Weights of a small mixture-of-experts language model, trained from scratch on English Wikipedia.
Size: 12 layers, vocabulary 38102, 348M parameters.
Experts: 40 experts in each of 12 layers, 736 squared ReLU neurons an expert, 1 pick a token, a softmax router.
Training: a variant of SOAP for the experts, 6081 steps.
Below are experts of layer 5 (counted from 0) of a mixture-of-experts language model. Rows are named router (the router's row for the expert), up (a neuron's input weights, with its number) and show model dimensions 288-383. Each number is 500 + 40 x the weight over its row's rms, rounded and kept within 0 to 999. Numbers have three digits each.
After each expert's rows: a language model's description of what the expert responds to. This comes from a sample of Wikipedia text that the model never trained on.

# expert 28
router:512490488505506527445479468481525486539469430493489477500453443448544459515543509481518496488567534483497525545467429421515490506475438521575478505519514543539565522514502508492449568484522539507444519468494509546562474508546487483470472462499553505519571510532534433505483521560532572413
up0:489524471484532520516578505451474470406454489574460509558547448521533455490461575509453543581540505515538547469495424556456558503507487511460497524490511499525455445556493567520500589494465521488467499461494487552508493447562501496491551536578485539536515580510484472517489455518536528524
up1:482500511480498498545491470506560461507527448479458463453412521472560437545448461460578578528450510473516578523493514556462488485491502437499481488428479480527463423411490465525517477478503445512511549459598471437508498487494427454508511526540391517550502464516462475503556473488647480515
up2:437448499517447484533477513500506457497530498545464446596485457493512479572535487474493494555500495565489513538401446532464535534512512517453476490490504522489528403517480479532510470517494467493567452442517478507502468495561505483440524542479498571499552475522488475542498431502478468491
up3:494528498465519527508468398552528526497523476498507485452496506574607460495503541543553516502478496509462470577458537496448554440502468536451499554531417441445425546512490515475483525504530487546532459526519529517519463499462489490446450497457513536466621548528443510495525428487404511464
up4:504491465493607514488480508497437483496508544515503550504520519530672478511474355536473562584489495527516491495485493467326564509495492502530495474463451517445495495496527495444434531518518484470467454510555395503486499511462498465583483523455502508508429532481505523558472448491517478510
up5:420516516514550455483456478464497491514507490474555475496488470459440440499536404450417552478497533503433535525534513493484598585495505516513476514529475501521513557535486536478497526522496481464475446523526409414553580488482583483468474426595517457529479506474478409560489454423527473487
up6:460523479461533488433470458470511516517508506538516511470500455504472580504617441542545586489457565467562463444435504482535454493492533489492529531482534413506521532455524501539446560584457498519509540476563479615470546497401545542490510464488474551540466495531540474426572496509481581502
up7:493545475482500555493511423564529497540490481487565533452493482529546492534442493466383507480518489440504547494523511520512586529445539558499543515504538426520569519496506491490545531547463488465457494502505496500588464489517599486534552515531547453483484454522531441514483480450576542473
up8:514595473479517486541471533510574482480522510410472475447509483463506543503535493474595470486491576448456550467479453482469565503525470460509445516502517462513511489484474443488430447529486478511504529529514532493493563468519476524520534494562561565546495487485512533511520555483555547461
up9:555509541471552535451532448550522499535470412486522528489540503554455487517449476543431506511489481459538470486500392386504522413536524570507432510435505506460473506485489488483531471494503499506473534583461502449546491508531525580646508478547533504510507389453531503533501458478481518500
Description: Line breaks ending items in infobox lists, tables and bullet lists, such as after Released: 1988 or Genre: Jazz fusion.

# expert 24
router:512427500469498508439491545557525567414479477527477482427480511519543426462556480488473504457509543534491535426481478559458544561495495530501583536511439431398508468478467493533546498472506480552485511513446514472519469599405511506510467545513569494514484429461549488539482486510488544498
up0:515556491649561491472474471459527599459543514460502440513561523463515659466514531529502488458493472512522551518510545439524538488488517523413515470509514578443459521448467571484509480511496515442571492428480513487548464484528516457549508486442457550454517495525531477458510508508531513451
up1:492548541450634507545572507491533535521458525490482603502524529473494490544513526526506554509503549613479492472478537501493577525481471505438488516490502489438451501519436546516497574540556512502522471515505451452516523458419460454578517431488518444444459446468551426477501469542540565480
up2:565487488476539500507491515476487457466545484552480483498505542514501491507454514444472524478487496598539491508564500425550546554494510479521499459469450459499533509512503525533462470516462486556519558486578481515453452522539518449529479472548477434525520422558488503499534541475440498540
up3:502511479412497506494561572439569494507459512464481439543474429471537489544411460379546498506481473441530482487506540449525475473448496510471476505467454464506479519486590483451513505491520556521574445411499510531586571422569553447491496537409469467458521450494532466474512401492537496539
up4:529481514453595463513549542534530477491472459543493436500509469455551424581494477531522585561424542462504457465521441479538417474496530539522551450536574493480550496502500512535551526573441533490501445449512500490516511522483569515477507509489421522516484506497536525540489542490444461488
up5:530488551584578422592588532551465601531496527449489548452493455542532483532434526497606529492491490460484497464543515481481491500523477562479533493459585564478574493510530493454466525460529507575499491453488503444478478468557500474483508546469523505535497524503490546425514480484452504558
up6:510520530531495480510438425508514588546480487509458532562471498523538447555503503461494510481458517440470478497413460485567486481516472563472481536552475455473512405518544503465471513466570580557526464530444528581506480552458504436507479458548491498540486544536474535420512502536490494539
up7:497487441532521504513460504496526519532556508492531516480475477489523429510522562537547458564446468470507483468569446505490444498577539410478557533477472455441508442467481517507455483502490471485507548511506526452466467508543496487497577424527501580537483499473500507453477562470497499452
up8:541480461484575524445451547504478446531425501455483506566557487472563467438485535505487438517511483478511481524445521412530474456497478539503506568466508523501480476524565526514518463455463456487487505574510501588439472508469475457435412491565517432495475486528516514447472417543485540484
up9:504499460484566475531525508521510515462501478465525497511534498507495496528600497552473512525539528470485491530489515439474535482548474504461476425526520474503533567467512543557510563488502465523515448426494485514564464533482517518420472416461509453440479484509519493479545497523479520433
Description: Word-final suffix pieces in technical or descriptive words, such as -ic, -ism, -ology, -ites, -ent, as in ultramafic, oncology.

# expert 23
router:501486488487538533468497525505499568423480450536481513487477553442549433440556435498419509443517518439515504500496509594520555459532428538465591478523383479533508498479516525480434530588473492519509479437487483451514538586464515484485521570475531509516473424449490503469504508473507521492
up0:476478459458488507501485547466522501477587511540528528424466528520508459463478587529460476549497538393452450442525489472444474554506528523508515445501438535457526504491512437422533515517565539485527567486506508469502478529524513516508489528459536439514433484474466507406567474500489481521
up1:559499478526488474513505482480473492471554487468481576652487527509518520569461560476415492478530456621523438521506471551466430501518496550511483495513507521563493434522510493478550459489505480544486497465555619503451485513509521418576569496412560456513536482498481525447470527504507506459
up2:506516503567499430531524503539498569486507456462487456486559451462448516512408449493502531491416480551479517501485442462506508495485586435510467560557539482441503464529530460554510507470417497572496531403535533514503512445509503502498497479516500542445440470465508554553550505533479453471
up3:462472477491553488537508505475537501510477487477547502545517594495525499525509476482478469561459547508488495521513449564509452519507491395479460455475472509518538519522577579565486521478494517507480513513550497475558536492423498500443473449527550452497431462485514504535464457531550443530
up4:517477504515565528408457479560517563520450561498526532523517516506539556455499577491525541515530473483462481508523465585504491507448451426513439514489553472541496490455464441519451525520565472449469478518530384499513524500551428474541515458500488445540454440470525542456451463541559569482
up5:480544497516536525602579489438480545502480545505514497434490580484516445456476479592513535459468496531494567531479455382513545473546453435478457456530505480404449436538480511527511538489382532504493460510567500436499512507523524432514527549481498531494495427502410481468505461460594477458
up6:471472487518541510514518451505529536474514450470478514555502523529563545539520459445510525452558462538491506460527454489464553596488497539462436458530519510479507422518513522513606566457548516528615471546483517570507543550527518476420501550478492536498529537519420496593524497463465478510
up7:417491453496439498529579403545467495495503456471465553453505466415526554512455502522564499452471489447440476506515546436466472510546450465479442432559514524521489613569630453445544519477530458445577494463512471521483454483528522490498507537491512498528509397516481460529397462490424485530
up8:453445469537510482593500539534494443477496485493478505537432466517495535526439506518461520495530544491486503488507404542488454529568509481474511429541536471508474495431516461551482497531522594485560633461538452529524487521467540495478440529495479426504389559535515430517470522441552461501
up9:567447459484475474464532485548491461469508476522496525513441534499493488518513468423461447481521525476502492503539591533521499484504467495547524483443524489451466467545490530556457545464529512499492481455516518499449528466496508495499557459566622558490466464450546445470414396471484528566
Description: Final pieces of personal names, mostly surname endings (-o, -an, -ov, -ison) and common surnames like Singh or Smith, in bios and tables.

# expert 5
router:513490518503492454458537535496517506515477515564403495496500506444485483422559530495512577464469530476456516439445456523549423511439548548490522494511518563461481489493483457487526457581438530434483416372449471476474481422484475500462521612467405557521461545433429508506529529505480480510
up0:543514443497547464508384474477537490499445563526505484486507527555481473478510502493449534487510439496498512464525446507464478416444513582520469549489516445531527477463515517495491555437532570474462510497512503520483515537537486525476517498521500561525511487496564467470438492502554569527
up1:548524505547506457469540469493454498481469523520492488447420521501500567472508552500501513577483457532526503510504506533390534567537414516431520527423514521429518476517475558488533493468519513481503591494465524574495522514473495494560536513432405530554582579506493413520499475476458508530
up2:498503469488554459514611491495496484500448481525521557519471504432502563434456365487571551477508544461467483485560502523485508575510505521549512569476533525543542543493448580408509448460526468522403559469503504463519460431509515470534453478575521487596523468556537515432533518454545514575
up3:549444518519467519556499492529488514437531464521561577523509396482449567491531464459525422516418514477448457495479450568531557488578412476549455544465520495504487528594438547508475373402516472459502518477464494526472460436505464530592544466473570524445541504475521533507491579514457496494
up4:546452437477486470468507515463543458531486542520473465517447526462504511452528478424481507480517518456499485454571477442478489492487551489492517532479482515510513535522512472461505490477469561514509462486443453538533449576457482502475461472481441565517539470495480498466439500564482542539
up5:538474408450532456457438532490504517479564482491439558543507596459487509466448506466530487567501516492518532531562532546520513534527542486494477457470547481474559497504475466393474515515502456579570513500425518457476485492525560514426551459541517472554557478487482554575505484472470506523
up6:501462487572474455467500520475481482523525486511467566452506470512481547503476499505509571450556579471429508463496553461535486519519537478479441509498550555402480509479491534421528509517516468441572530537538519524516468508587528483455477475528511511474513555435471552496518544516494462485
up7:446482447498448524523440496511495413519533531503514412444474470504598589435533453503433502513534539473508550502499452500557473536535518457490511508538503502544549518529501549470472496502536562582555525504553512504522451450511509493532487503519435507475455460470501530593428486433439488549
up8:554466512534539529492509467509472476588468484459497520435519556540539534480531539478519539503517435489596559526471499528501465488511491492534492500533458521459501456484561413465535467519526508508506511501534523525415492545403532524483512523488619519477532540419506450514485535518467499472
up9:484444555483530487528485521474600513491518557500542526507535475542542441500444491428542467514462463512504501574557488474495528512576516406461496545515496585474427562583463532453432501491510485443402426429469526464492580510401539535493533525476452488505496575511542516507434501488508500519
Description: Articles and quantity words opening a noun phrase, mostly a and an, also several, many, some, two, more, largest.

# expert 33
router:476443535493511544599446489555514556447460466518595483522523520490466438445555502538523539496546473532471541515481461512520498520500369462505497481503524508590502478445466526481495525625489533566548491531442507483464465583489420551489489514478560488479430475474461524491531533466496462448
up0:506492398491514522516489453490496475481512547510472509455459468560531501494419484545530476493437528521574467504510485487463491460416459488463528535509523439459526499507495518600446482537530433510565466502456540456479507514490461461533491526494495540430518480474395505500594425547499552480
up1:455442489483558492439509510510497491433515474530478503535485602453508499488524535480546443445533538488483470501520506524562475526497443481455471529505508496449528464510577491460485460547488549543509402518475528495509472472535530482494448401502481488492559489511515365502513571485456531535
up2:564466479494489491501446472500477483561548509483452403487516403475488518496515504508522476477494399448484487533507537499447462482428497449462504448473516492494501481482522489486505520449526504514463489479512476494473490481449549573556504509455493411518551499494443390575519501470493479510
up3:467503476493411463485483548532501500438538401529487480538436521504487524481474475537563594520470465538436498493447449450457502557468528549496496518453487480471489573447505474451475542544521523420480493498523517522512472495476546488502475514561517479503464532501570497462466443524505468600
up4:485558510531541561455509465546511513469519460451455479534440480394463533425588507475545459518524472500472492521466465489543512505517525485493469469521507517444578484510485516502511491480521462508491489537458478555468548531450550496479505445535442493566499508466526489476566528430483485522
up5:468479497499499477515545478403532495479444478496523493527514505483512571544480472502602466541445502535518480503451525553538460487503499553538488478481468421457522538495509530497508465543443455589424493453512491495553541460449460464457478492509488466497425400539485538526469474510539526592
up6:533516472488481432472479503470450398480509540539478532566423455513408519566556546521544489466492488603526508512506481523471517462466371526478536438477538438441520478513486572435566548500593490496609448451520499531499522496432504519468507482540407565511452484529469487501518473475513560538
up7:464486412559544461524428530492493450480486540537581498449470554497488466491556467477490479440480478488474511497442552370444490550426462528494547460445505509559500489529478486424510470537488587513508531498539529466550499507513513469458437541489477558500514492444541473483488500491447481516
up8:507490409516494525534580422512489511490504526505487571501525448563443424487524429536569503468550476500505553495439437525501508424481532501479440449448512439493457463476496520533474471552558533402419504469518448522511483436514558494475430504467463580565473458511522496492492486433482424541
up9:481490472446522479532409503494465484483408517477495513573422529563439540464501399430585546463499444485464541496491493457467505474514498422486488485548491562447438585459481498508509480526529507469557450488564498488492479458558497459526387535548424465508470513512493487479527487462507451512
Description: Whole numbers with a following space, mostly inside table cells between pipes, like 10, 41, 83, and statistical values.

# expert 14
router:471445501433528515536512558506513563437398481521510532455521566496511407453485495502432443505480584512524573467487486598499548538539533536447564545530390448414446469588442463510512488472486491506498530481497524497532536548424490529479495543499523487469495452427535516555493509444486482521
up0:510489545486445470513464497479578498550569487494549485500499569489461447505506475488465473493472443506414475507494488494466463538532513515522454539489464492535494480435505501505544588492535478508468558495490544480488485512566564533474444516477623457496533462514514560410540438512541556457
up1:447493522540464510479485493527517515553521494406505548527435509480477495592524438477615494471548462580379600476538494552592508470472488491508483493488450517448546498454552506441537389513464561518512500526525520562546553480515504475516555471446575540502498600524488591563490494465505391492
up2:499455459559507525527525474470503464512549504473569526498530473434488530449497453489459516475450506446401522487451552442446508531543471575516495451495477475463484482499487513474504498487467536472448548441430521483463454506535496471550447445454595505513544487565448508588513495587487575448
up3:448569363454460455467483555493489566465495513508507513487537486550501550460504490470559421471532498508473547492465527526553537439547522473565492488466617546474508525557500517543512456532502472504498484485508443461474586436510558515491476522586485437421505543473564450437504536485494505558
up4:427514506503431502557539526548500491490463495478408515519556535518488483468490556453529510524477519533545508491414504498499489483497490505469530507428537485448587507505497554470462438637523470493541501521542436419502559484535532529489461477515502508463509524518502372504641511516505513481
up5:508497486555533446465509489558454483556546477493513530478534539549528490507516486512536462493395474488502447485456483484447511579400518443536530502532523541451537526505494488545489497477514537508439478484486475485416454405528479469482421491524491479459428401483513543494513556546473533495
up6:521564503501514406550505516488547460492479521472469516492453500516491525504471442523498532487462604527542441474557506506569565591467518523487529428463421488513494491527496482534531507491489514479417434516508452563578467571538515475485494468529490484477453462541476495467494516500474458474
up7:549528509540513492489506407442500497586501494514481577496472495455489522488484469528535468538439545515456473524480458574486484481459505540496470553540474470609466481494428506493479538524506545469560502511509466467510477552498531488539500471501524430480485493485527474451499521553574518542
up8:499530541527543536476535588471454489482503513525547371508485497424404437522604534459546476544489508526493463451506523509509459508476482518479445532538503433559552546517499478467480443620505461505489463532514504517556485561461526569479497484474505512474501480521448508512570524518544452550
up9:502505579471504547526456568582557472472544485532547455495494457495477583575515462488421527530471520505520521490502555517455515514507500451499482468519587596566513518425467496484391445522482481519488494496482464508514562466493549496574492438453523451510514515456427524511510491533509528436
Description: Nouns for people, roles and groups after the, a or his, such as man, wife, members, leader, contestant, band.

# expert 9
router:556497490498500609460515518534475473569466478515485561505483471542563543483526513473494513533596494481498486536509518538478557486399525514494590517500425538518502472510466508548491489430503557533496458514503520492555497484547505529533499540491397497517512451479447513515438479439485441541
up0:469462531467551457451516511523489399480491531477593502488580466514583583468531481486515468569597494539510490478487493531521478482456598498418477483540474552444456452495495541476465530541519482482474416483530461498511517483525516482484500493535485433559481444489450485514505560531544490500
up1:451456473470420482558479583505554507489575434498505411466420488563481510531486436487533464483482565510548521484467461436495480473479513463434459561527534530436443462478447493551497466540548500526521441471562504499552544439525523371459485457499441511536472433544473512438461489444488481524
up2:480465440515482566525425536501519515531504495497467546516474536433453513516493497553434477526493428586525439493523489501460546485513440470514479397494493480398536493505549550543566515519547522453523451495433491518494554508504505499535494539536526440484506499552522521486503497432468535556
up3:465484525486503454526579461557493550475494517462500473558483516417481559468533529530461516492523469507475568542534537479479527463444477501535524506465541431478458482538487521511485575543491523504453495518473410460477503545535485486495492508544461541494480542484510448486500491488544668521
up4:460440430550521483513465494545451525502555497442518523509548610473549536462456461522467562484557516483451533471457510456427474444579448486471598529549437589470437480548510495456497511478481580526530507565534462496491438459531521450498481502515498485487506527518483589512552539540496533492
up5:470539486551507505506507486499466499542487463471446499404472581433458453508514486458488447490471520456489541517499514485480559520498477470489539386546503555497530454465571528445514508426627505494522510398546526514417439525554487562540515451481440529497485433488486529490495488472401487474
up6:457484556478500442561510503502494507530481518463542473565492502494512502465482518503485467524494555506488491554483453490508595469461488512473595421511476524470528495485545501431471437492533473502450464501566515535535477439513496434505508452535429523471488441504520477465538473559473507447
up7:523550499474531412512517560528433630537456475548449482480521494418530503516505470582571482503470613542428499500523508523543429478531500480405492487570498506485555481526487554544547515492520504511532484547513470448483553496498522522482555487523453494485413512448520473512484487473451420589
up8:537498573501551466509552514516519479445552448470566553500452454442554556466528469439443437430511471538444488526460495484573538574487455553454519508452456467415484551533458460528533534505510521504443538507545485540558519588513542494467501491530528484472520482450519483440435533487478492520
up9:450584488507424476504485544501480514497468485472469524445531511547548552499557475516549528555477518563476515500524495443531483570506493451602527520496560540543493491498421575542474563449548524475522479500549497464510567480523514489504456515500511470538470516555568507497504520552493492444
Description: Abbreviation St in street addresses, first names like John, William, George, the word century, and decade-final s in 1970s.

# expert 27
router:468508535508477438472487419488521435445538514468533422521603485450424453537454491522462471488450472528564451519544534558502512476457534539511481464497539510465429511469531490433504484496521421486518502425497537478504466522487506506467525569495497477477450529520510558485527513466501519523
up0:474518546538545552461548517530487446477495443502559483486562455487510506548502481505476512522546448543516527454473537479518520534506453538592574507520378538488522482501560514528517410483537450551548527516512522528516485472590516431521550466562503474491445518551497552462540522475529429464
up1:518504548502439536542496504462513466479473537537489465518520466536520428537480489548531542499474487477489528479529517481495486498454512491423513501499424551508537515430539526545467494484510465498461540494530462515462470503511499466545525459504458518521469552469519472473513416443522501536
up2:474556438476500513540509517501499442466496489493466523508512518470461499504497494417552509506568455540509494507539504445486453529475467597509502558560438516496529498463442495464547510541512513488483496544513529426594426542479464493438516398484494448506467488510493466524497502522507529473
up3:468521465458451463478502468469521519472530505560481505433484474410491476501519548545540464469441541471545503502507436493543547423550455505495402437489552473478552527465460582561561500491536533547528537542527481504468466502520503464532474516566553459472501536447389538457502499491464458559
up4:492512533452557566494450475542555488486489436450455518510479517458539569538525505456503427460556445537538455522510504455449505530483502479530529550496505503468438487480523478511525494478492411520464550477468489403514569453476526483487527545460500509444463488473544504456524550466557503488
up5:461514512565476431553565525527499486440500531445559527513517504480510530531463534479478470499540486499488452553518493463525507503529500488476546523490460540526532526510533428508502505493421527421519493577422483544494459493439553465521477508535432529453483539498479491479528489464485517490
up6:530482538561478501544509466512510461543443499538500485514506477495513495493535435541513561579526513459517458480479511458477469460416479454552473536449535512503479483494489452506498506465484425500427436501522503508508632431506516523527501496495465486573510493539495544517528504535479536446
up7:448553470487553518520448569464461523447467509523499473498556428518476466496476517517514487496496499516492563536401513552538480521551496524531542504477446540477412493467588461601498528405544562502541456502427536450526469499472546504576458535506464581499491564495502494489552586433511498477
up8:513485512456471558549540444518480486535500452534459508560475469457512530443490500502445467536529491479533341503504533467498507496403515479513421517472514515481460498481465511497452504461490509491523480588418540507457530525532521534443503460548514559518607494462487531599540467508520522519
up9:468420585556480529475483567510447554456521503433509479525520456484509510489497490439522493483516451443525423484546551549568431503473590489472507503465530478503536413519457481505459494492456542478462505521585471470492516514443524463543486490531546457437511490501531454506507556483551383473
Description: Field labels starting infobox or table rows after a dash or line break, such as Born, Country, Coordinates, Genus, Date, plus the preposition on.

# expert 17
router:539442528516514494503509524534482504506504517536566461454524534493501382505516515450468490548460508490495546449454594485473520488476494583457474485512412476461480488538513503526516463492483474527545532550543534531445474496452470497497420602451538489482495547553565457569504480472493501513
up0:476461458544491484455440474490541524546477526513505552432527500526517466514542449468536491414480511534451568518429556453500446477504480476455573478466546564456513477497501518456522511502559497405494498551560514555503516501509496531475556507547489532550384448534528477474503505506527546523
up1:487538478473506490498524483533512473535483488504450427407498523488534521542448474520529484485445469524559582463504472489648543508441516503540432464448530483503432470461535521555475551568476493523546426502609561442524549549436512430481516513519493508565487488504579499439520456447491530529
up2:486506503456445523426468497512534467541469512401467468501498460479477473486428443480449495428522537510491542561575434554487474483476500428475475460527501504546466537508602543498510500493531484447479568543524503496497543535460478474551515530574472497462453569535565467499600485503532488545
up3:535527479466500561505474572519491495447466515426443522541483502543482551516463460497484493469507486526474472477559521470535501431487490535596491447489524505525483538505622539388540523520478525524411532479524534470456475553595498541538454483539555521459473506488497555524569505581486547552
up4:502493449535487521560489486520508492507567544498524511525421560536459498499488445507526530428506517506594517449498544517503484495565511551448462514483500538497486546529486529485469484461517485456519586473504492479564450447522546468540489504471508534434538468523543474375572496593497572531
up5:542484500496536512522487552507478529504533460477488474485547544422549461513418491475480525443436502540391505510553452391541492461573489549525503472540525493497504519559450443475490487516496571432427551499458486477487544481561505517500521544513549457480528499531474525531574479521513562444
up6:514476477535466498469515479503508485506428529511472557450501459438548524443507463452549459549393488560460546523519485580588530515489482468529555525499444498483512513531489442495523498428474536437586519537455496434490457515431519490476435471490483513586448496521524415513465577509471443523
up7:506564458536528535499497485480515459466465507476443471525539501457483511483547513485524460467481589531455512498440494498492440472515518476493469475470488480491534550505477486445514527516538563511567480525525452496593535517539573456423462536491526451513491545451467567559549473516473540507
up8:509522499483558545522486471456489459490483474530541478423460472477576459491489469539463473495455485530496508599494481481467563489536508558465468511494510487575468485514456373487528535504554449450493456525450424497541495504470579465547497479483461454578557489501539509519498520417526490514
up9:488510473519543471525468533509518483530483477487431532404572609499466434471506469528460484483494485494472501497436461516502547469487486458503520462564473506548510502534521514498432501583419517490448498519522503523505432572499488510492547491554425471547520473469512483526501514491529558482
Description: Common adjectives and modifiers right after an article or and, such as public, professional, political, free, black, all.

# expert 3
router:482528540531480472514503517439562538519596567428522501530458485548461421508498535488550482472521564498450437489498445445550549532466541480509578460516468506542492497521528494501521544480581416529520445472553434471481541543452463475499420504522561544513456469482506527442520519499481487546
up0:460591538411497492538464450484461460480480437556510542596555488526503481454500565534475480498494546502449492543530524526464545544493512482499552466380559495520504473553522546467524494497432487469469485555528518418488535497595496427373512415504511502482486535570505499447482434456429545502
up1:525402432534434514490487532559501508440440467525489503515613474520499504479534552497452512574527490577544507500512470518490518508476481528447541430460548485512472512536436519484464542508415565542489527501497506595480425520530536500518529500517507475499458446483510513517503501495480497523
up2:488457489454476455457522611506375487481509519525470440518513580498544533484491492536499508496429503514514541497462516556428570447520449460539508465391560506473480505490529512486525442495447505474494464549536511511461543559500555484510453481577499551512462523558503599450526492547483466545
up3:542529505467517540513442521442501526484523483552524513563493363462511503479484467523533472469488519580497503525572454463608504514526464459502469470548515515559531514542428471516588474515470513464440514560524513411482441514534507482499443539534555413469537462517551527544496506512506513507
up4:523431507465495504577482481489493503510494525512448523405454499497542584543486523450478471555517517485501474526477501546472492514532495567496572423520435450372468528461430501498497459487452501577512496556490528454566467494542469463427496623470404493478447518505547517453533487503573499497
up5:517468525431534534477419482510485462569485525456558501475541558476474501423503509491459519503550501598568501554539509481525538532512409565555473597525474482475420464528517535443450491469454529435528481621497495492460506470527523487479512483455443473443482451511481544486525423528564510565
up6:493543419533523544491509533518454488498476464476530538522527492482515476527471530436485534450521541486424522507503477461497497616511527495489440562474487474521521482535449477481528477453513447545482514444514515500506562485514494493524565471495465539475503486545531503480531462438502487515
up7:469504483426528494436449460465478482511537591469522499438504456553478485497530516464603505546441573550526622473510514434554536555494518463522549502498519538520466563558461511469485485518481520452452475563517441532476467489455483505495516486547488461477514401472515475509427439470508541540
up8:489525477497488507450526465499380485483527491500482493557467466502469470504504481498514606484523440436576496426446476488557507565465497487555502481505504506473493453471399432460482511522408469509541532524493522471492535490572529499498488536508485418480534501453534569550454484485564552508
up9:518443448582470482465542498494543503538433522530529516421505469532611476561502485496479443458488436484465508536511538517496491576417531492516475586513550578512485451500502552536490491483511565473518491542469432522534507488485537530471501541534485512502477532573473494504507466516580602392
Description: Ordinal endings after digits (24th, 23rd, 2nd) and ordinal words, plus en dashes, pipes, slashes and semicolons in sports tables and scores.

# expert 8
router:570536496543526514475507487505500478520475480459527517477451469512536585477583555498472508486591464496475454457470492555477580485487542474563501539509502487540583469550520480482457486453504523503430418502453488532619451591521508510515496406500596474508464521528508497512475495472491601432
up0:431486492490513454520445497448495550487495471523537493507521488543557459493506530491485512450516518518457451454505426493462489501491499523497534509545476511512496461439561542456444453505551497483439431534470516526511512562542473416565520446510475559505429535476537469510451491462443482567
up1:516448483474500509523442568434532498545539542568503480464528523472447533500452518533457545511514573522470494508522494490459513444477477488468533477528458535464468485452447587459545525430524448521475569526495487504496428480509402523532520503547473458476500390526554476512492462511519508470
up2:518526536461467502518462569503494543523573514452524567526485441538501496457527441560580530491489511470541472455456516485425533493571464467541446467515448510506497450504556562487438474553431476475535426502553443465486458463537552444536495506476449530476463592450499521509507475446543520518
up3:555506532582584469483583561548494501482395502539571514520484509436527349549480522489506532529451513478500490451468467474458428468468545486467454472533512581496499462540479477510474485525507437536479444558518484463484571539444549469550468487462491502479537510525449508471401480498518490516
up4:485563532462494519449461539503422471480503498430546550473464481482550520430459576519497544500520484493517494492523482521509523541547428475492554426516492420489484459448513456484498529488521542502517469501515494541505526436532566499474492494518545474505501494448567470561418505568424486476
up5:463512460550535537473521432520474457547497484452459505546512510507529543509435512479514492479447565481475502558554512416454532496459505477417512488521535485532431492506506542461481443491489564411522537520525463566518502482535485584531464478514512534534428513559525451518439467541429488476
up6:550446554578435496487482516517545526514535502462457484530527491451485495535485519416492454427487557547470486456415479537534489440449463507516505531525535558531443571504510507470531461506480497499475431477476572466531503424503447459511512503549484521394512507463447533521517545423481536472
up7:513479523514489512511505581502517460514490522473545532490502457479475425466495470509525538467494492510512502456553523433483496454508462431500529493534525501491531480465477507440565572410513496540465470550507510474583534466552495542570562517577561583487486506484466474493571550469593566550
up8:484480513513525441458390491455436478565497521459434495540485467431509532478545535459512486488535517462410513490561549496456488511421482556492580474512493547501448541545494569493468476485478496465451502451510479544528512540482469488594472516521523521502594528421496484460472459591544451571
up9:460487510538512520533522530390481506478500484481542542496528553562477452571438486446484447489504529564535502548506473454417494541526556530494487515606526430477549435468516478514526383482529468487509425468552459437489501496454444540535551534564472468509477479469579493514470484487489526580
Description: Comma tokens after words, quotes or parentheses, typically before and, which, but, who, as in lists and appositives.

# expert 30
router:497427513435555524442506529539523445485530520520522573473536497530527431557484474470490473576487562467486540508451512519543497539524566557505516502486374470402502451503457503468561437527505548555503566462479491502559503525455512508508439507493499446454491508474569511522451486501473504531
up0:549512511464544551566502536490533481481532465487614491490484604466510469545502425465452545544476522474518444401497412428481498473477511423471570547459532411535569563425506528447484460519548490484492479489465508515501505519474561476552457513414486525525499522504526526534519496453475530519
up1:461553481409500498474517454524514495487497552446464479528457575530456498501512441500492504515504500440499477556535502498533522462534530498562543502486581537447523478510522551477534480438462494555502447477502583499465493519512515592570545594491458486471545525447474527455531504508437524553
up2:507476516516514530533473505532421554535564478479496493361474525479571507500456494467492446520481518506520509434513474414542570440531444480493526484474479498545540501508472377428511500500506452467539492494533572528508460528538522496466464535502501483448544466488525454564531479461433513506
up3:477459422556470501543493493493495510497529522434491537506506496493520513451446522537499546518545538541555438533484531548487476518439470523527483477494502435470518515493476520480503539488503547479531508501495410496500529435503455497559490592544486493462485460554527416513592545531435510561
up4:474488563466536429519557481399589524513602534478542419464495466491592503504471454520521513519480444455518454459470474460495547509474409450514457528522562482521450607496484522442543518531538547475538499481541507445474433554488531527475487462588521562532541475473502512478455514525481492469
up5:509441441501488514451512501524532478511614531536515493558502528394473506566497415422524572508601520498553585489512525463549516525493506451458544566475493540522494541534497513508562424505471548475516482521544535464485458517473473499431516462450564526480458485447523518497462412440497485542
up6:524491482552482491512541536515539530489494544488439431474446466502497493541447519523396509411491513480503464567532545531515521486444550428592486475413432466579449432554471527439472479510477443445526490475492436538440487484515488475564614478465566476513498485468468424468486472488518481507
up7:492509444542464494566464471486494519532549497469510526493596541515471492509516476417519462493526507538485497531560520420454499501474491482489573471433475420477474517546506452546453454482494457491463522481502480505478488508472534504497601479464431459472528524478565490506497472445431475436
up8:435499527518506503577454516499599519496611469583477515530521480580517485503444423499500461512538519532459459511542535413598507503548569525524491495497480485438559522483545513539455479484519514542496452480528495495469545495494566568515490491488503497543524550462488642492513497492518467563
up9:496492417475460446528501427542512436472467517552481598558438467545571467378444491482497536531544506530410501558494514493552494502513552521504464532502455519484497452456521511510399515496522497542503472518434487508422491569503506530485478492521591571431455480407552445591520529548552482442
Description: Abstract event or activity nouns after a determiner and before of, in or to, such as role, development, attempts, offer, ceremony.